{
  "normalize_top_k": true,
  "router_noise": 0.1,
  "router_cosine_scale": 20.0,
  "router_bias": true,
  "norm": "rmsnorm",
  "optimizer": "soap_variant",
  "batch_tokens": 131072,
  "max_steps": 4923,
  "dataset": "wikipedia_en"
}
Below are experts of layer 11 (counted from 0) of a mixture-of-experts language model. Rows are named router (the router's row for the expert), gate (a neuron's input weights, with its number), up (a neuron's input weights, with its number), down (a neuron's output weights, with its number) and show model dimensions 256-511. Each number is 50 + 12 x the weight over its row's rms, rounded and kept within 0 to 99.
Before each expert's rows: "mostly gets" lists some tokens that are sent to it at least half of the time; "gets" lists some tokens that make up at least twice as much of what it gets as of all text. This comes from a sample of Wikipedia text that the model never trained on. Tokens count by the router's weight.

# expert 25
mostly gets: " worked", " solo", " married", "Early", " graduated", " studied"
gets: " the", " |", " as", " of", " a", " at"
router:57 21 30 54 28 54 48 57 16 36 46 40 37 62 67 33 51 38 40 75 47 53 44 46 52 63 65 60 50 52 51 55 18 58 39 58 59 75 63 45 42 44 49 61 55 49 70 56 59 40 51 56 41 54 49 35 41 25 38 61 61 41 57 38 52 59 44 44 45 61 49 48 53 59 47 43 44 56 31 47 57 52 51 54 68 37 29 47 42 29 64 67 50 60 68 36 45 77 60 40 55 61 39 46 40 54 40 67 64 40 43 43 48 43 44 48 31 62 35 60 55 54 22 45 20 46 55 52 46 42 37 26 45 40 54 64 48 25 40 42 40 34 53 51 64 45 42 51 42 43 47 40 50 53 37 61 34 55 65 43 75 29 48 91 37 50 45 52 43 49 60 39 45 47 50 44 29 59 35 53 53 44 53 37 28 66 17 33 58 20 64 43 34 49 51 58 73 72 44 38 56 47 51 61 53 53 37 53 53 57 51 60 55 54 38 47 76 76 47 40 40 45 49 41 52 58 61 75 40 21 41 49 35 50 44 80 46 48 67 57 38 59 59 45 55 46 53 47 53 34 37 54 45 39 54 58
gate1:59 61 92 45 56 38 36 48 42 55 71 33 46 41 50 75 31 44 61 36 51 41 33 35 49 37 47 47 53 48 34 78 51 46 49 56 38 48 59 46 49 69 62 49 43 64 61 51 34 46 48 41 46 44 47 41 48 36 59 54 58 30 56 55 41 40 68 61 52 24 40 54 55 49 61 44 59 45 45 46 50 67 35 64 46 41 73 57 49 37 60 49 47 58 44 25 39 41 30 65 36 54 45 71 16 53 56 57 51 72 47 73 46 43 64 43 66 64 53 51 61 44 21 41 48 49 48 41 52 73 51 37 44 46 64 48 48 34 40 37 48 39 42 47 41 50 48 46 73 51 48 53 61 48 65 66 50 49 28 66 36 60 50 41 38 62 48 53 63 46 55 46 47 53 42 32 55 39 52 64 47 48 67 44 59 46 25 61 42 39 45 51 46 50 37 47 57 47 13 67 57 54 40 77 40 53 57 54 33 43 33 48 37 50 52 65 76 54 70 56 53 70 60 52 46 56 58 54 48 35 62 58 41 42 47 49 45 41 58 51 64 35 78 57 42 42 32 51 25 34 48 47 68 48 49 51
up1:68 42 54 48 55 50 44 53 58 30 48 70 58 92 47 45 46 40 37 64 56 70 52 62 52 46 55 53 78 43 44 53 50 62 24 54 39 41 31 30 49 45 47 45 62 51 49 26 36 52 41 52 50 58 49 68 43 60 43 40 55 52 57 49 53 43 47 52 49 74 43 54 56 48 48 43 27 58 74 60 49 61 48 59 47 50 30 35 43 48 68 49 56 34 28 57 61 38 67 59 49 46 46 55 52 48 71 39 71 52 63 52 47 34 34 48 63 60 44 62 64 63 48 46 46 28 52 39 48 65 83 48 48 59 35 63 66 40 26 38 42 72 85 37 46 55 59 50 31 52 55 65 52 39 80 52 39 66 55 59 51 56 40 29 48 50 52 62 57 46 49 73 57 47 34 42 55 40 31 56 53 57 51 64 54 45 51 42 54 76 49 39 41 44 42 35 65 48 59 49 47 50 48 36 59 35 46 61 55 50 55 45 45 47 57 42 67 58 53 62 40 30 69 66 48 52 38 68 69 42 48 61 48 58 51 57 45 44 60 54 51 50 59 42 55 65 50 36 61 54 52 47 48 30 58 38
down1:60 48 47 52 40 41 70 51 39 62 37 61 54 55 36 40 46 66 73 54 60 72 75 38 65 59 61 70 44 50 47 46 31 52 52 53 30 42 45 65 61 45 56 44 41 57 44 36 67 61 38 49 56 55 51 61 45 54 54 51 48 65 28 50 74 44 28 58 64 51 53 27 51 56 44 68 55 52 49 80 51 39 43 42 47 50 72 39 63 35 46 60 41 47 57 62 46 26 40 38 47 46 56 48 46 55 46 38 30 49 68 19 45 41 51 34 42 35 49 37 71 42 64 56 57 44 33 71 42 51 42 39 57 32 34 60 69 67 62 76 28 48 50 55 49 45 62 32 36 62 45 77 33 56 54 63 42 46 57 43 66 43 49 46 46 58 39 52 48 58 47 60 39 49 31 48 45 40 30 49 73 59 52 50 50 45 38 49 38 35 60 53 51 51 56 39 62 50 37 73 84 57 36 47 28 60 84 37 42 38 54 49 56 37 31 47 79 18 80 50 75 58 69 47 51 61 38 51 36 59 38 52 59 38 41 39 41 40 41 41 64 38 35 72 42 43 53 47 54 48 51 51 52 48 46 20
gate2:66 47 47 21 46 61 69 62 54 65 50 42 41 30 66 50 70 51 38 62 57 48 56 68 68 34 60 49 51 60 48 76 46 55 26 53 60 59 70 55 34 61 40 50 69 61 40 44 60 52 56 30 66 43 36 70 53 23 47 45 69 40 47 48 37 62 55 45 31 38 68 54 55 55 59 56 32 38 42 52 67 69 41 40 60 56 57 52 49 48 41 57 37 51 41 53 57 58 47 65 43 41 54 39 59 52 38 42 46 56 55 61 52 32 46 53 41 36 37 48 59 77 54 69 42 24 77 50 41 74 51 70 68 45 63 42 46 40 65 34 50 26 48 86 50 42 64 43 52 18 45 51 56 43 31 48 28 46 51 39 54 53 50 69 56 34 30 64 38 40 36 38 34 50 50 44 22 51 52 74 48 42 61 48 28 62 56 43 75 50 46 53 35 53 56 65 41 66 36 46 36 60 69 39 61 63 44 57 79 55 56 62 54 65 71 46 75 37 36 42 36 52 48 48 46 46 29 39 50 44 58 56 54 52 60 63 51 40 23 58 53 51 59 51 54 67 45 71 56 38 50 44 56 45 53 51
up2:52 57 56 51 59 62 53 49 50 43 52 62 52 34 47 35 46 65 39 59 41 27 56 39 46 43 53 58 50 34 51 57 53 29 57 43 64 60 39 42 53 35 29 34 31 59 62 74 58 60 62 55 37 55 45 48 61 45 42 59 60 55 51 73 45 55 48 14 37 33 58 49 79 50 58 59 21 66 59 47 54 60 50 41 39 49 45 44 26 42 59 44 52 59 56 58 45 55 55 51 71 54 44 53 24 49 20 64 49 46 54 58 48 45 31 60 42 45 45 64 69 53 45 53 50 57 61 40 42 34 44 51 69 45 56 31 45 57 55 43 47 40 42 57 44 26 64 45 45 63 23 56 70 52 43 62 69 48 29 56 60 41 64 64 50 54 52 50 48 44 64 71 75 42 55 52 24 48 45 45 36 44 52 39 61 88 66 57 47 48 67 76 30 59 61 68 23 74 48 48 63 59 44 60 59 69 36 63 49 63 36 49 44 56 46 56 78 64 63 61 64 58 49 64 50 73 56 35 34 50 46 55 44 51 49 71 29 59 45 52 57 46 44 53 63 41 59 34 49 52 62 36 69 66 62 50
down2:59 69 43 31 47 38 52 58 48 51 33 34 46 55 29 36 35 52 54 49 50 52 47 65 52 53 56 66 46 29 45 44 30 54 30 31 45 47 60 60 48 56 72 21 45 21 39 52 45 49 38 55 52 47 77 38 54 49 60 57 38 30 59 64 54 54 33 67 38 47 66 45 53 33 46 74 39 50 48 51 57 58 52 54 51 54 35 50 16 62 52 36 44 42 30 59 52 63 41 36 50 31 59 52 77 70 38 50 39 44 54 31 45 73 38 41 47 46 46 69 23 59 66 66 54 46 45 43 62 74 45 42 55 56 39 33 56 47 44 68 41 72 65 61 48 32 55 42 46 58 42 53 40 50 79 49 48 47 58 63 52 28 73 66 67 41 51 64 64 51 56 40 57 48 62 74 44 52 41 57 48 56 59 43 52 40 61 37 55 59 76 73 61 38 45 43 49 70 38 57 50 66 40 59 63 36 79 61 31 63 49 50 54 37 40 57 52 64 52 39 48 63 69 59 49 62 44 40 56 52 32 31 63 59 44 42 71 46 28 36 74 46 46 45 52 51 51 34 60 53 50 31 57 32 71 50
gate3:65 15 63 38 44 37 24 48 49 44 58 54 58 47 58 45 40 50 53 28 46 51 73 60 40 33 66 47 70 56 47 49 61 40 60 57 54 50 47 64 38 41 28 64 63 45 43 36 50 61 54 56 50 56 50 36 53 41 52 85 73 57 51 73 37 53 53 61 56 46 46 56 29 31 49 53 51 50 40 49 44 74 35 28 47 46 51 47 41 54 35 29 26 43 48 46 49 71 51 48 51 40 61 50 46 57 59 40 61 68 48 60 41 49 36 23 34 38 55 47 85 67 56 42 45 62 55 80 60 59 40 38 67 59 58 51 63 38 40 36 43 58 49 49 56 47 54 45 51 47 44 63 63 51 48 81 46 58 55 55 45 53 44 45 31 55 42 66 53 39 24 44 50 41 36 78 58 44 35 44 54 47 52 55 56 70 29 35 45 64 46 72 51 61 42 42 47 31 40 58 40 52 49 66 49 68 61 43 72 63 44 38 31 49 32 38 49 52 48 33 53 61 57 43 66 67 39 45 50 47 40 36 26 52 52 62 62 54 47 65 52 66 71 71 62 44 63 53 50 51 29 40 72 44 53 47
up3:61 51 58 55 32 56 43 57 78 60 67 49 45 43 46 54 56 72 55 35 48 53 39 57 45 36 53 43 43 57 61 52 73 57 37 51 43 63 53 46 35 54 72 25 46 59 47 49 51 40 55 48 61 47 52 51 44 50 52 30 64 59 55 49 71 50 51 61 48 22 35 54 36 50 42 47 38 63 81 34 39 50 60 72 36 83 35 45 83 76 61 48 29 35 19 51 61 63 40 43 52 47 64 47 51 33 38 69 36 46 45 60 41 48 39 33 31 34 46 41 56 61 37 49 47 59 40 54 50 60 54 50 27 50 79 54 76 49 46 36 58 50 57 44 34 59 44 44 66 55 60 55 50 57 45 64 51 53 27 61 51 43 82 58 53 40 48 45 51 34 45 45 56 30 52 35 36 41 41 33 65 62 63 46 36 55 72 44 27 64 62 31 28 73 48 55 18 25 51 61 50 54 39 37 44 53 59 34 45 48 57 61 35 64 41 50 44 65 58 61 60 40 46 54 45 53 49 38 40 60 49 57 50 71 44 64 58 55 64 46 46 66 27 41 74 39 55 46 39 56 46 50 40 33 46 40
down3:75 49 46 40 73 59 46 48 53 40 63 48 49 51 52 60 20 46 38 30 58 53 42 65 43 23 51 30 55 59 28 52 77 47 56 37 57 78 39 48 44 39 35 58 63 56 43 63 51 47 37 54 36 69 50 40 57 31 14 59 49 49 51 67 60 52 37 81 48 50 45 70 34 44 41 33 45 61 69 42 56 54 57 64 47 46 46 28 74 75 59 76 60 43 79 46 49 52 41 55 51 57 52 45 61 39 49 44 49 44 39 44 39 49 52 43 47 49 36 56 72 31 60 48 68 67 38 51 49 25 55 67 51 38 50 47 53 59 57 62 51 62 62 53 32 50 61 46 41 36 33 50 63 65 45 62 42 46 60 44 50 61 83 42 24 53 64 46 27 52 47 35 62 51 52 37 43 42 53 49 68 39 67 55 50 48 67 50 39 54 63 44 45 60 45 49 59 43 63 67 60 36 33 44 09 46 39 59 65 50 42 32 35 44 24 17 34 66 63 40 75 45 57 50 43 49 38 44 13 51 52 54 33 45 45 42 31 52 57 64 65 67 50 46 73 47 60 45 60 49 50 52 69 48 50 51
gate4:51 62 37 53 72 58 36 60 44 67 21 55 30 41 55 42 48 56 34 61 45 52 46 66 32 40 44 46 47 58 59 54 73 63 33 31 47 62 57 52 50 66 43 42 52 59 66 66 54 46 52 40 57 57 40 50 50 50 66 49 49 32 31 68 43 59 71 44 56 35 65 70 43 48 61 47 70 52 40 39 45 57 38 54 62 48 43 71 46 53 71 64 54 43 63 43 52 71 40 43 74 63 56 44 24 33 42 65 62 48 62 58 32 65 51 45 73 60 57 49 42 63 46 30 36 58 65 49 37 41 59 40 50 54 61 47 53 53 45 51 73 32 58 79 80 55 25 54 49 56 47 56 49 50 40 44 57 52 46 42 49 60 45 52 37 49 52 53 48 37 43 54 54 58 44 51 32 56 57 53 61 41 61 58 37 63 62 51 42 27 62 51 52 60 54 29 54 34 63 49 58 51 26 57 54 34 29 36 40 46 54 46 55 51 29 47 50 35 50 55 60 56 47 75 49 51 63 34 44 41 66 65 49 40 40 62 65 61 48 79 30 55 27 60 57 50 36 52 46 61 42 22 49 40 52 55
up4:63 70 51 63 47 54 47 54 55 57 48 30 55 42 40 77 66 73 48 36 55 54 52 42 47 39 25 70 56 68 43 67 57 43 27 58 39 38 53 50 47 54 56 48 40 64 55 54 58 60 68 58 37 69 58 46 47 70 46 46 53 60 49 69 44 36 56 41 72 33 44 66 52 63 50 32 61 56 57 34 38 41 69 48 55 48 56 56 50 53 41 48 59 25 41 27 35 54 47 60 28 48 60 53 54 35 44 24 46 63 37 65 49 39 48 55 42 47 47 56 46 45 41 68 52 62 40 44 40 72 63 42 53 38 55 58 48 74 64 49 61 51 50 57 65 47 42 54 60 47 53 43 23 50 27 34 43 34 50 37 55 64 45 70 59 71 32 50 58 52 25 35 70 45 69 57 71 44 62 51 48 35 57 45 64 07 40 39 42 53 61 67 40 42 49 59 53 47 43 68 52 59 52 47 45 63 67 58 66 55 42 71 38 39 50 44 38 39 59 42 30 31 31 58 55 22 66 54 64 52 64 59 28 43 37 48 45 32 56 56 17 47 59 46 43 55 66 49 39 34 59 50 65 57 33 37
down4:53 49 55 34 55 63 60 42 52 47 34 37 63 56 50 58 66 33 47 54 54 28 69 52 55 46 46 53 48 66 46 66 51 66 48 76 48 54 54 57 52 43 55 77 49 40 19 57 49 73 30 52 33 49 47 49 44 49 28 47 52 64 79 78 50 53 54 79 64 45 52 29 46 48 52 58 53 42 33 64 71 52 42 60 55 52 40 71 68 53 52 59 53 64 67 54 40 53 47 55 38 41 49 62 26 29 47 38 26 33 35 51 56 53 54 54 60 66 71 71 51 48 22 27 47 81 41 57 49 46 67 42 67 46 44 44 40 48 65 54 47 50 53 56 53 47 34 49 35 40 69 34 53 44 61 56 66 44 58 69 46 39 47 58 50 54 38 60 67 42 49 48 35 43 60 45 53 34 44 65 42 39 43 49 62 36 30 47 38 21 60 53 39 41 74 65 34 60 47 68 48 41 67 59 39 64 57 37 40 74 51 54 35 39 65 53 46 71 41 55 54 49 57 48 35 38 58 33 48 67 44 47 55 30 34 43 47 33 53 38 31 65 49 51 55 39 82 78 52 44 45 38 41 53 52 35